From a checkpoint of a small mixture-of-experts model trained on Wikipedia.
Experts: 32 experts in each of 9 layers, 2 picks a token, a softmax router, a shared expert of 128 neurons.
Training: 312M tokens, 6878 steps.
Below are experts of layer 4 (counted from 0) of a mixture-of-experts language model. Rows are named router (the router's row for the expert), gate (a neuron's input weights, with its number), up (a neuron's input weights, with its number) and show model dimensions 128-159. Each number is 500 + 25 x the weight over its row's rms, rounded and kept within 0 to 999. Numbers have three digits each.
After each expert's rows: "mostly gets" lists some tokens that are sent to it at least half of the time. This comes from a sample of Wikipedia text that the model never trained on.

# expert 7
router:495520491511496494532485505507487551539481490518508480478528508486521512507513506487535486488503
gate0:531481485547525503434496450499455525480475464523486532510514488526492505488473492461478539570493
up0:553480492540507496436502476491475512441487433513467515513524487497467534502470461472468541561470
gate1:491497506512524487500504498522522460523491447496521484474503470501523466484451434509513508497545
up1:499493492470480526524518505469451535488486523518457529496498539498508525519536553455495477476501
gate2:570463443501551530514513488481485522529541475531509489440481484489516487497461526485538505518542
up2:450488502475470441486473535522475507453475498491548485536507491538514502545478490554469485468510
gate3:508496481499483474546522467449536473493520523469483515500504542482468543489549520536507522489432
up3:477506536490478472518485491463470484521539499488530499490511525481484562541536519518485457495488
gate4:502488474503521507464513486504466487475502501557499485463497503483483503504474523504488516452515
up4:513491465507503514456506492493481471494516504532492493453502511477480495514478535524475520458517
gate5:486474540516528497451477485486532472464528497495521462469481486481500502516505485519495479502485
up5:477459541514528479467484506456547477464530508491518475465488465483514494506505481523495494497481
gate6:456517487495498504509447494484545497515557535442525506462521553510451502507481520467481497516512
up6:485500499490471498510450515467545478507558521472528466459539558489438483529472512458492481508488
gate7:492482494487475510480463490512497486490468452472487534546460487529480488485491476526489530478516
up7:500505510516533460527527502492500519527505543531530472467529490504535505516504516505530471505492
gate8:484497497517472510472500471507517524504515488503483489478551516505524490489545486509483453506491
up8:484496512524464525465502476494512536520503460506495497478541493502517487453535493514489474489481
gate9:491422522470508523481501519545487495521435511490499500530499535488499517519504479521512448495509
up9:528447523472475538486508515509492500510449491494500497534489544440482524511523499516518498471534
mostly gets: " team", " School", " Party", " people", " member", " station"

# expert 6
router:506519514552452521525570517516532491540503488518526470477531476494536543462509422474525499495530
gate0:533498508520537446512516490522455529529485514520505499489484463501501526466507515472481478505502
up0:448508484479469572485498534473511483474499509468519494491515544512492456483484505511511510495514
gate1:466512475518503487517470462475457501518511456503528522499473523509544500483462464504500499482482
up1:523493513480490527491545537515558502482494521492472476473532484510468500509535536508498505508520
gate2:565540530479496514479519470467450513513512489498464544478488563506524486545464523507492471514452
up2:557523534479499510485521475466448519518517501493472556500476557510515471541459512508488481529459
gate3:517489514480530498461521520501509514465536487508485502496476481489475482504515502495531515515480
up3:531495497486511497447501522498492521484522492480479519498488493496465491516510496498537530515465
gate4:508515524459518538511532513493452466461541532520486555506508558485458504476521504537509467514535
up4:506514524481516520494521524496464447452539547508514535510484551496483512493513502544472467493511
gate5:457458499472468470523482532534476499534518507455492491457513534511493515528493474448502474447494
up5:509493479522512571488538451472503506470479518496475508513477506491490510471507535509525493514496
gate6:502495520499509487480524464497511505492564482524459492514544509444480509512472523469512497519510
up6:494492523498497487484519466498511494495557494520453493513530505453471518508467525461517486518519
gate7:469478468512521562535484462470489477490473534516499520493449492525557458478541512547472512513504
up7:516518493523483496466500506498455517531462532454474522462517463467531525525494532511509503456470
gate8:501495477473496516546517516483508469540474470517482537506460483519521526479512503464485526531477
up8:497494479443489517558512513479489475552459496489483541498469509502512511473515509468481516524484
gate9:509500481567495509498527537503499470487486485483559532490504532553475500536503504489488531522506
up9:512475477566514481494539522492488452494472479506588517474497516591487499507485500493481488520513
mostly gets: " S", " P", " T", " O", " N", " K"

# expert 11
router:477509515528503544504492526520488523510489497505528475488514467448491528496545468494537474485507
gate0:510524565509503524484515509543467524464532479499479507520504449445476533501492477494499453478511
up0:485483490486506489484499478461525484515478487493503489482492557543559457505471531491507501484503
gate1:503505502477527500515498490504439481520473505521496483464492500462477476553464509505499512523490
up1:503543486488500497540489499535478486531483568492470434505484559508488510544557530550524530486511
gate2:524540508480521517482510498477500512495469505473458476509523536461508510505519494541557506505488
up2:523568489464541491515486478491491498498461519490470461498518514496499491510520503544552497479490
gate3:502529476498533460533527501472507464462519522465500519530493492469496449486506469517478539509452
up3:512533480508567443539479525466461461461506500454484497512495518477489459515528447525483520480478
gate4:524477507495517549461526539499498508526539489487515508499503462522504488550547493517511503462503
up4:522483490486494529451517530495484492529539465504512488510523472520495485539548499516511519463519
gate5:488508498501503519492498498522516535482515513547508502511545450495492537548562534517529523484460
up5:483504466505510550496476504519515500479526526545502496492549455506513531531557531519540500485458
gate6:434468508511492496516538552489479540487542526510528491530543485506471477494508512542532457464492
up6:448459498515494484508530538515482554470545519519515500529556490516469468513503524531525443467505
gate7:497498477463513487491528511528515532492505470536475521549511493523494496483512503517516519483511
up7:516504488477510527510476495498507510500524512528469530549505477510490493488489498508522514498491
gate8:519525455501476493475476516523442467523492487495482495513521508497463525515553486515539509507497
up8:528516446502466511473480530524430458508502469524485492513515493503463515521565493517531504487488
gate9:497524504553502463507506540507498503516492484527537458486503510561482472482485480486497535508471
up9:490534515457500514493507483527499494509528503464511511549477495496502500497509482501500532470513
mostly gets: "–", "′", " during", " in", " within", " against"

# expert 16
router:469505535501501539517519522543481559541497488561512484508498530479515509473509493478535482467515
gate0:503474541449489480496568462475473499494490489482506539501522506489476515500488447498509507540470
up0:477504479470500470521544522468495476524519535489517520510482461523519509511516523502481483493529
gate1:465490523460520483477495501504468479505505484489477509469524546494533526586555527527510451433499
up1:472493506429541491468476477514526496501536472491490497500541463512506478535506466542494507505532
gate2:482525526480517514486484470512475528457556461503533533468466501479549499454490479509532460489466
up2:486509531494525540469502490512478518448546460484525540447499525477523514453511472500514456470459
gate3:471516503491533517524492535496516566496514494500520488520499487498497479510461583495504496472539
up3:521496496528476484478527486490484464492496503513483521495510539490493518484538426492502474520472
gate4:475476505541509503527487501487478515505508489500470525493520499516496493493482426506507461526491
up4:536504511473491463513513479512535503491477483486517464516425513486510536522505557485492541448469
gate5:477468479492487497460479475482463493478493523522512484503506531509488504497490496480526473456508
up5:495447488471480485464493476496475464487496518524509469505499529512478507491477497470500483489503
gate6:535510479472475470497473503446482511485485428521550492482492495500485500476522501465504490501511
up6:467497543555515535485520497535522492521541558462485519498515499505518500515496513538478497500474
gate7:527519536506514466482511531517492503533491486508500529458497532504444506484518485456522495469481
up7:525512491501509474491517543522498498521488484497503526463512521527440521501531515457524497478494
gate8:509515488493490475511545540545469510507480491498481469469501517544508484495455500489472503533518
up8:508551482494525500496538498538472514512476495496505458466510521512502465528493520490483527541488
gate9:518471460476535515451527528516476513520518490531525470463490540521453495470463519474522477473531
up9:493513553527471493533490468476511466493492515483463524519505473466529498507520480522494532521481
mostly gets: " his", " her", " their", " its", " first", " him"

# expert 30
router:480551555516474494520514518513472541560483485496502493464493459469540495482529499505535493486501
gate0:485489507507527512506523461507524502497488504452516506504519587480511473492561490456483496503498
up0:546489488509514537515524500498505498518472475451516534513520569533491489494566528477473479493508
gate1:473491537534499471487505534507501499508519533521503503497486503487541509498427527513569491491537
up1:541535487473500509487512464475520488480505487459492489503502465517487500492557475479452496534474
gate2:502468501506534490499476447513510492492494501498510512525503521504468442526481464492492489491524
up2:499499492503503501490482553485455506520526484535487479495511476505527541516537526484520507510480
gate3:464506483527507445545514516489510533493466474503502499524524520529465536531465513479507489482485
up3:513473510484474544473464489524502454521518556500506505477499493461521460466526493522525497539513
gate4:485503464482493485457503491496484477525516487488455452467476507506490455533492496457532488471484
up4:492498516488527513532495499508521533462497518490542551527522476491493535447530485580493531519535
gate5:544503495484502493473484475571505512526501538512546488543500496542489513517504478507476482534475
up5:477483510498505527489495554534528491537478496491460505501521555512486510495454526501496484486485
gate6:469481468529502454532479491527527489479529503523491501494525516541506475547488498500498515490494
up6:509515510479500544460553527481486512507459459487522482515478491465490507448511506509505493501511
gate7:490499501521470462517491455508495491538542533518533499472507529487510494552406434525494508521478
up7:517555483513483472469493469483496510491533508504515479476504530517505541582429485516448507526461
gate8:461510486480516490538471465438537528529489501467519483483484486486505480499471525470521526497538
up8:517449523514479503504529504527479449491504532519481518515525484509496517534521460554465511490473
gate9:513468480498472532511510506524486488518453467531515459467480524532483484487517564501506508517478
up9:487543534511517453482498499481520499459559541473491534549503488487495506481492437480498487494540
mostly gets: " water", " land", " air", " car", " control", " market"

# expert 17
router:521496538548452515535563512501504541523497494519510472474509466497547502481524475477510483494526
gate0:482459470519490509483474527499526456476501454581528534472518511526554530486470527466539507540500
up0:521543531477503490521529472508457536527489553430478468530492513472447453502520478534457504460504
gate1:517521518506485490449498491502517474510485492494491497510510498529495498491467444463507540518470
up1:471514517500550524552505515470493519476536486491502547488523479492498493514551533541517501495500
gate2:486474501528495482568545474485491455506447509508496570452493518509498499500491502474514513482492
up2:530509514452499507432455545494505543477508523519513430532482478495497490504520522535484503521499
gate3:429504467514492502491506477493525463501443447503481476457464470504513502499505509485502519512499
up3:552506544495500509523509522490485538506538545490513525538520532480499502510491509519496478499507
gate4:568472497474450511488500479512516497493576503508548488481483487526509502519498506477468507447456
up4:569488480488492515488465453512521490491556534502537497501484491542511502499508502493489493486443
gate5:517510519482514526531469506526502496475486535493516481537477482482497482510518477508483487496497
up5:508489524477511533541445508500502491467484541493507507521502472477473459501519467517492497521508
gate6:503476492498510451436525474435503500461535516522496493506460471493475517547534489556515533516494
up6:511526518489500540577464507498498476534475484474544539470542528503508458465434516464497490476507
gate7:497515479532455511502462480502536533479527527459535508501471514480517502529487495468470465523491
up7:478474508492533497514517511491441468522477479537475499512525478510485521469516527535546509482520
gate8:505504492507550511499499502449447502513496553503542495533520484478502489508496511462488497492505
up8:514499527490467489503500499516569470494483468484448529458487518512494521485496511537534490517497
gate9:476439520516473490524527499481517481526549522533474502518473527474469480493480462546508537493500
up9:506537455446533508459503497521478510493526492490546530529528568501503550529510515480503541498493
mostly gets: " Win", " Rick", " Hong", "zz", " Ja", "urd"

# expert 8
router:484533518527455518515501497530511547544480474492495485489446476479554505463522463504524484447508
gate0:512492488512520499513480480491528516451527491475500533512497480483514487507514509506475481502494
up0:500478485501471494515508520504476491528447507503514512496496514520476516457494500495517526507512
gate1:506496514507473471506511504501496476484529531523526472444527530519486534527488519489460470503474
up1:490500459476505517510508507491497524482486464469467521537491473493485468481504486507541537501514
gate2:505519510468496493528444489479494465489495532552469513524538534506548473532504488453525476478494
up2:503531510474491483524449499455491474484502519526466516529529516489534487521509497452519472491496
gate3:567519478467522539445516520502500561504473512508539488495500494488484500498482487517490525521454
up3:436495523538473468534490472490512453499540495485447512492494504520518492499527514487517463490553
gate4:504489483515516517492507518492496465522527478476491534440528497525493486517516488485528512516494
up4:510477504506527498479494534490478459515535482467495528457531492518509487504496490484538510515479
gate5:519480535488489527465545485471543499511498507532475484519499530534493498475549506501536481553517
up5:524452533498483502460527491485564501532514519497455503507515509566479511499529482495520456524486
gate6:528491473487496527488500483500544486526483517499505485498454526490501525540468513523496519479476
up6:473505510527510481517496531496464532498510468508495512521575481505508488461538504475507487495504
gate7:523467486508519478523518482474547520516518512515457540523513554497499454512520500502491491514473
up7:523469499499525486515514490476535510509511510512453537527521541489501456523507511499495493517470
gate8:509486476500497498546501464546512453471535523436414476457502487516501529528520540535527483494517
up8:540472495454461466487512494517522485459447502473533480510484506535497453482503475500520502493516
gate9:499522521435536578497518496461452516525513496498528516491487513523503484498500558480486500519471
up9:481454495545517497494520545488456451543490499497475475535491538519521495477547482521516477500538
mostly gets: "idae", "ka", "ora", "ya", "ensis", "ba"

# expert 27
router:506525476519511570516495501520532514490484445510500498504508483485510533444544487477500488484524
gate0:517468489483477547503451522544494523476514515470493512555526502469535475455475466520516497485552
up0:467476539502532455474540480443483476526503472492469507466444475509523497547517507501484490501487
gate1:470504511478508532499528486503538450508499527487507470515497454477539514496515495540508514468488
up1:481500506479498526511519486496531454501511515489518484501524445473523521486501502524525517478475
gate2:528542517506504516483505523488489522497503481498484487522477509509478491452529492502503503462511
up2:455492477517505476503502492485518510485522486509520509513522519471503499483442503489522539504500
gate3:493568511503525504543496521508485466563496514495453496463493484506485472493572483502511524508496
up3:496449504499468509481496479505508537430505494496514485529493523516517507500459501509486461488500
gate4:487529546477501502429503561482512433510504500512495448498542486523556520456527525520503491502478
up4:476464471505506503560513449521506529524464506470502545502465510505499467552489473502510493491529
gate5:507497532538476503494490471493527478483518509550501458510550468513495463546499501473575539495474
up5:485468498538491536509477491479537455471516539540494490495519437484528479540533508474537490502469
gate6:508542525480512530507499481485517515533502485451534482503504479467461514476541501510486494500509
up6:480562516531525503486509470487536484508563522503460500503485469483459506440524480518500474501488
gate7:474485517549527481493529480526518469532484478483478530539505523534507479521521504439502533473530
up7:505492512535567459484512512535548452517472496494440492524487558505490514532511484457520524500532
gate8:472504520492508486516555513496512452517463518538516486495516470524468469465498490485534541542506
up8:549478486496497527457522517532492551476530503500526546478523499486496476530451486498490445475502
gate9:513474489496508507508484514495533516482503475506509468521471505534523488498518520523495498501503
up9:538548527472487512497545492489511493511476528482493509489505512458455520527518495462467515512492
mostly gets: "|", "=", "In", " •", " Occupation", "On"

# expert 0
router:499511494517510558529520515519557507490501509482532464451543466465506547481520476499530485489510
gate0:470495532452534487515530532504518483504520479542499482504511502485523526522475558488550502488456
up0:508482518511498446534491479513512515542499482467472504492537538501560515525502546504497551471549
gate1:521482428489492567513492512476533472472475508450501486550509513511506522497474505486461550482520
up1:483435437495504537508471535509569513530482492484510488524484510538482530489497524496497553464511
gate2:454470533470510536468462477505485509543527497495496515501470526555485521484460494545459461463502
up2:488499481499478544479468465497498534567534553469476458503450494515467512479490487529489507514517
gate3:464525505515488473521507489454479519560491488577540462495496485560513484508481494530504537495493
up3:486508529514477478522498481454488507543492500558542471479487476545508472507503484504501561509500
gate4:509506496510534478456470474526503514472484498470529481479516464503480510514485513477494492507496
up4:467493514494497527530522509470498469509523479521522515477496510509530481505508481546513496458504
gate5:525490542475503507481478481496482507466482456497542437505523483509509514476503486518495473444498
up5:438514443532496489511501512489510467540518515524456563516465518478521473498477525470514524558485
gate6:475483535509532479486535527487508533510477504477487481469518512489541505509495450485466525491540
up6:558476538500501512509500497452507557465516477502483478477492509500552519467506456472492509480537
gate7:493499547449501481508524476447517519506487449480491481495476510520456498531538485488540486516485
up7:516553521517495527525515477493508496477450553488516464482539496497508502532478540501502505487511
gate8:507477494501530490466502498518518511484471501529502514497530498547477465539476481506509534475489
up8:490518493495487508537502489471478508527506510471508479502475512448531532473526508501486476515535
gate9:514469512495487530527518501498507499485502481532528502502509515527491523536539472450471488532518
up9:523466500494500508526527524490484505496524489530500508492502510555492503531517493448468467520526
mostly gets: "°", " February", "′", " January", " April", " September"

# expert 23
router:476507505505484538524550526513459497523464513514512476508502501482517531472538465488542472497518
gate0:551483475509548524480483523500499512499504511486453473528470543499548501499506498493498470497506
up0:452503504504465489537530471516509471478507475518544513478517474526451496496498505488490546482476
gate1:519486503479517492549515500503485534574468488509484528502488441506507527517495492467475532534467
up1:503478507487524502538533492475475525571471525494480530514473475495483515496508495484470517527468
gate2:529483444496530503518493489514473489484494516531511474496547492529455483482451489547500503463506
up2:524449527551474549505489536450471492505494487506491505471504490523474513533509484518511486470541
gate3:491522505503507487560468498480510491517470505471521495573458539492480501473487478497473493491539
up3:544494467520497495475540443522515446450536475504480488500503513513508438462492484451492510491463
gate4:486518472487488524526499560471501513492491509504537591482487543516479485516517482520496514495520
up4:518509458437480506480482543453451524474491502524541505463455510504514476493523489503483511476496
gate5:568532476520507572467506507483532522518505510477510506500515536495519541485530470469503506494522
up5:545517493500500548505529514508503527489523501490455515512492566525497479513500495455495493505509
gate6:535512485505560522504522476494529488472498553527507507493522488458466512536529486469481510486470
up6:497523505500528510473500452512515491476492478495517485499544523478498512536516462487458516469472
gate7:505465527478456507488481556504496478473474480478504503458490489464542490473479504496550508543496
up7:483474533477471545453446511497508504485479515477508502496490519480524513487493475479492506505499
gate8:502475514503489494539495466443505527474519459499516525462525504530504492482552467466514526494484
up8:505491517506467510481508487542499472502530536551513499503485501495465472505504554482496476524509
gate9:536526511490520482555504513470443458499471492520544545515542464511505461503528494519476457450491
up9:508501488500535482510500504452436463501483500511517544510517491496481459509558479517460455451465
mostly gets: " he", " this", " she", " they", " They", " He"

# expert 28
router:465527508528501490525522505509524493539476503538506458481469456465491540512487485419510493455511
gate0:550547509512510489541485533477448492517497482487494510481511533450489475493415513510492515509478
up0:480479484492540533466460550463511519489473474490521518483545529454504467527485516482492502491509
gate1:488531407493486457494488536538512500475493457504532471478470524449499500460465509499500546554466
up1:535477538509503511515512450464484503509486503497469512503525497563479464539536497502557481462507
gate2:511500504508514443496496531553539513487528479458526543486497481525517525510507540534518534534527
up2:507480481493510513546477495499500506487492495490459448556517459502487520487510478481508507472489
gate3:534499512488487520455529515488485467488505480501431510510536477462490504482511509490524509468538
up3:445515493512524468524503488501471534507535489497534515470489533531521486518508488524502510547499
gate4:502499470519486502456464512531505417502507505505491502514538541491533460482515502452478413454522
up4:511444513526521489464545492528522497499484508513467483543511513500497485557537497507467479471551
gate5:467501505463497494496485525535493475490500490536509471480506504480509461509462537513444468478514
up5:534506501539502502481529469477496532498499512471491518525518492535496518493517472501536533515486
gate6:529493480474489499505532510507498485498524501451506522482433507505525496506478524443507523474502
up6:447505494496525499490458509488513535483476511570500473481539466478492513483513472539479482508531
gate7:518444497507503507520550468522505489519500526473506493501527465494508448521512492502535523532532
up7:517520473510504518494464530445508507511503513510476491496452497522532495497492520535457449500461
gate8:489470468516473485480509526481542534456493447483517504534494574538464547473503465511465509458506
up8:490496525521480526522473478477482512524477532510516544520519520447463511505503483564530491526501
gate9:491487548513529483492466473499502470551486489517469504441479514471556540505470502471511452506487
up9:499491534539525500468452480502502470548487502547453525450490502487541534484482494494521430514513
mostly gets: ")", ");", ".\"", "\"", "\",", "\"."

# expert 14
router:478534530559497521511550503519501496536500511557505466505522465489517526486514487500539484492524
gate0:479467505502518527481514468527477494535532480498516506501515499472479469519491521472510517522475
up0:485516508549503505519485456484512534484481568512446526511487465489533502496522477478530497497541
gate1:516438504536478490499480510480494446471469508512478491546514523499473540510518488476466494512449
up1:491445505547477469498493498483505460460449499496507483529505507513459525498522477481465496496468
gate2:490497473502497493540460478522500478470501479549476510505525484457475500477506504500479475476505
up2:501493463512505490542466463509481486465499478558469497502525486487471484467505503481488488490505
gate3:504456515527499466516499426535472494548485487546493469481505523488512477503528507534484486487484
up3:465506494496493514480467563483514504456503479458496546514497462499498536487463475486486518506499
gate4:519501516507514505492512532466451510530491495486468500489505512499522476506534511544501522468522
up4:472491470500477509520515487527553501474503489501515487503511487489496509478480489451529487504481
gate5:514505492524487514495480461467512485434461504537491486500525484469542529480486475485522508474484
up5:522484498518500497476480456472523461448454497528497499497534480470523535483492490475521521480467
gate6:496515506516546518494506508508467506517434500453487505482509501499478530502467471509504546520490
up6:504512510493542497491531528528495480511447520448474526473503518469486529506458480535494541526501
gate7:495518492466501456508493517475437506512482496494476528500525484528507522518459522539508479527505
up7:482508517494530443509489531487439534514483509492467514471522494511518531522487512518475504529520
gate8:497472524487548499499493479436505495500511536474498514507513532473545495477512510501478506497430
up8:531468504483541515517523501454510491512521528489498513501505533504546498489507509512488514517447
gate9:509492465508521481489457546442465508520497492491501521484464501499495491541505472485535483520499
up9:511507499496490496527499502451443517523456499481489541466460500537520503485493480503463526502513
mostly gets: " f", " t", " r", " b", " F", " st"

# expert 21
router:508505483526495506501496509527506536518467484529513492481507508496529551423509481497498465455509
gate0:530466487486505482506503518462421508501531476492493485488500490488480500488527486469504501515461
up0:482510492533573490483512481484504450461488479526501546500513486531502493491541511436531496490533
gate1:538504538482507499486503440509496500482485493582504491482481507530481502518518461509446470484523
up1:505477495470536538523479486515504512482517523520520486452487494480534474484495442487451519543505
gate2:533553466485499543471478487488532508534482444486516487490532517504503498491481492475438472544520
up2:447519493494523521514515526549488493512495473508495514486529497499500519488491514476501474513483
gate3:512482483493557490470498486508493505524505477490488496507496489457575486470499459467493473468447
up3:487531521504425517526498514469518495503489519508519522496509485533473514530488526522471502520536
gate4:501506507499490495481427495453446461471516515481521468479542493501537483502463498471489518531531
up4:517475489475496504495581505539560483506503503494476484530484524527480488478557508520518482494487
gate5:516525483512487514505513512457540499496475511476491516448521483512559531565527502492483499488469
up5:543530488510460483499518493450543481522487524489494510455521497506566522570534495530489485485476
gate6:469460491543506522505496517504541544504505526516516492494465531446499536516504508508491515479526
up6:462465483516510530497473513492529497487502504497489484501456543481510521535508499510489497497518
gate7:486503493481470523484491484475505482471510466479520546452446522483478496482466507515506511504497
up7:523525486520503468488515504499517501521548553508486441531515513535546492495487477456536476493529
gate8:495463490526509510492504532509465494521489482513479512515461487519475523509528506503461519538489
up8:490467514524494502485490507506467484513508495505471528502455469522505543483549502491481504539492
gate9:512524498474510450485489509499554484540517532483519567531493490517524477473499500486535516515517
up9:500475490520500543496500500514432553487505443523490445489531504455461523518494484521485485491488
mostly gets: " the", "|", " The", "The", " their", " its"

# expert 13
router:525507533513472523529586495512512501496485503507543480458498450481545500474509469512513489492514
gate0:527554556498542494476498497481507512521490525535495499470489515538526477457499507524505498479552
up0:457453445513468502510511517510499506494486483463497499509525487461485537530505507482510478513438
gate1:519470492490551476490543516439468424490500489476525517510465544475494495500495596481522531518451
up1:450532483502513505484452497502503530526512517519448461513506465513484511504540467495487500516536
gate2:493487478510498551533501504518499499454536481514493476508479495468499505508505509507492515422506
up2:508514510490483466474494526503489510549470505475490501500486517517495511502484496499535481565504
gate3:475515490481488480460488485460491499520507526495501478513505533484510480530485498495495500517497
up3:455480462501491536485499444464471465521520525517516486494517515506481517522479495506487502536487
gate4:457476526545492463529497530512516478530476513506521540507484469488542527488493508477489528508526
up4:485496491576497517524516512489507483482494520514487507500507500492533484472522457470475512450535
gate5:535488501536512524515542502461513509481504496520493477513504459550513481528531471548512520498533
up5:518507506535526508501524506465525522505493477503521483526460480526558515523526453495507529557529
gate6:479487552528528483556492501527483491434483483517481522472506497535522459524512496497494491497530
up6:473491550518541474546492510508482475473482491508483515479505506521510473513512495509493485497530
gate7:464514533526516491508441486493516479482515503513492505481477482486525470516485492521498473536474
up7:503523499489432511503531495499515526492520438474562440513485498540509507505525516521454545508492
gate8:549472475507494499460470486494517495525512488527436493560528473563470502511539502497527484508451
up8:451497510497520500516508517526479505506467496474542488439479491460536465473482544515471542508500
gate9:521496526519508501500473475569512530490508537539511508536510504498504496464516502519479488476518
up9:485501481497504518510525517430480468498484459452468476490506509500488513541491494476528519514488
mostly gets: " El", " San", " ex", " Ma", " tr", " el"

# expert 31
router:476524486505483501505526547519503509524430486495539497496494499453511517493524489485538490500496
gate0:471480506504473500485504505484546480450492473503531492509543471446504517518480533496504502498460
up0:493481509505470491492503488476543489461486469485513502501543474468503495494454507494503507503451
gate1:517533502446481529522465488530480530477527513528500530493451489529475485467494487488505471428500
up1:509502526440476537506490507505500553507546518517547491467538489502504454484507488445502456453508
gate2:512460529489479480466532542483540477500489480483473530510480499495527501515497475507481502479487
up2:502480521486483490461542530488540489514487491481482517517466499476505496506488463524502505474485
gate3:516517487501529480507496533482504501497490460471492524478526537465472517508497483508502490480442
up3:534527437505504502502494530467499493478489477485522526510535491458487506492503468521480468488479
gate4:530524476513487503517469503515509515496500497478531514490489525477491504478486486523524449514470
up4:544523468494511489513483491520509506497492512483517527479499502483512478492486491514515462509476
gate5:522491545472501492460480440466539486480501478508489470490504552488489483482522547509482544499521
up5:502519495501514490522506516522500485530469556486519495516526489518494498469497475527482480474505
gate6:506459529495429514506481547461526464481481517525483567472521531536468537521518499500477533507545
up6:472547474480560521523549468519504511492504481471535448521497488462533501476469499496528484466490
gate7:488494480494498463456509495549520510501529487536469501492479521495511524504527493533480500539485
up7:504499492506511520520492479494489506545509492493542516499506493531509457482453521468531487490585
gate8:510518490537487478507473514492496466485511489462483528450495497452494504549528501492565477542509
up8:505531521526502487511468491497517518490484500478515477469478500495477528552490535490546485490542
gate9:458519513492504528484498530498487542470549502572480495481535473530533474515493501486500503517558
up9:456511505505478531478496539504475528496549511570488499480527469526526469500495514489493510539551
mostly gets: " not", " they", " would", " them", " most", " been"

# expert 22
router:520505493553470501515533506523496545548494488528492466483489491504551496475531468496536469492541
gate0:533472458503503492534528520483506485485504505504513539503485499456522464518494453515501492497502
up0:531491439506493490529516522490552479481508525503502531475482485480507451498520460504501507490510
gate1:481498510486492503521460498497479455530468474487472493480506474500520498487503505508473444505530
up1:502516488477468501531489499499440446533464482507473503480513485514505508479486509498494451486519
gate2:554474531537526531510532511486507527531483502475542476486526493482508516495506525474456484534515
up2:448511460435470474491492490523498483486542504513480527527491490525478479516460495500571491491479
gate3:516519520496476499526525469512520508473467515502508549511510525500467475507459488497487494479551
up3:491509496487490486504543505486501523493477524503502516508509504516435505494448508482493507499528
gate4:524476488503498467495493491511514519548504507478474481466480522526501500491484509481496520538542
up4:472506513494504539491481489490465477465520502534529501531530504474507506498507505506508486494467
gate5:508477497546476490510522501494520508518495466505470477516444529520504495516523471502474485495524
up5:482525492439525510480478495493475488485500497502527503491523462473471512515471518487508514495491
gate6:502530511548506501531517466514442537549504504482513506480497508483517450498478458522496487515501
up6:503470488470485487477471543477559464456498491527494484531517490513496550506526556470484508480492
gate7:490488538488487473469543447490513474521554488511485465473506486501486524522521509473510503495499
up7:489454536482466498482503438515503459506531494484507484463488496494521508513525493512500498522519
gate8:504462517495523502472470474496486524510489520523511518465520518490460493510480510500442511532457
up8:486539476517482513519523502500498471501518488478487476534476493507516500483545487483562495462538
gate9:525497472519521509477516522508529482476531455534528504524479525515555525509484506540482473511531
up9:539489472512519491482519531508539485459539466530535478504495482534525530530502516567476482530531
mostly gets: "kins", " Brown", "och", "gh", "sson", "rak"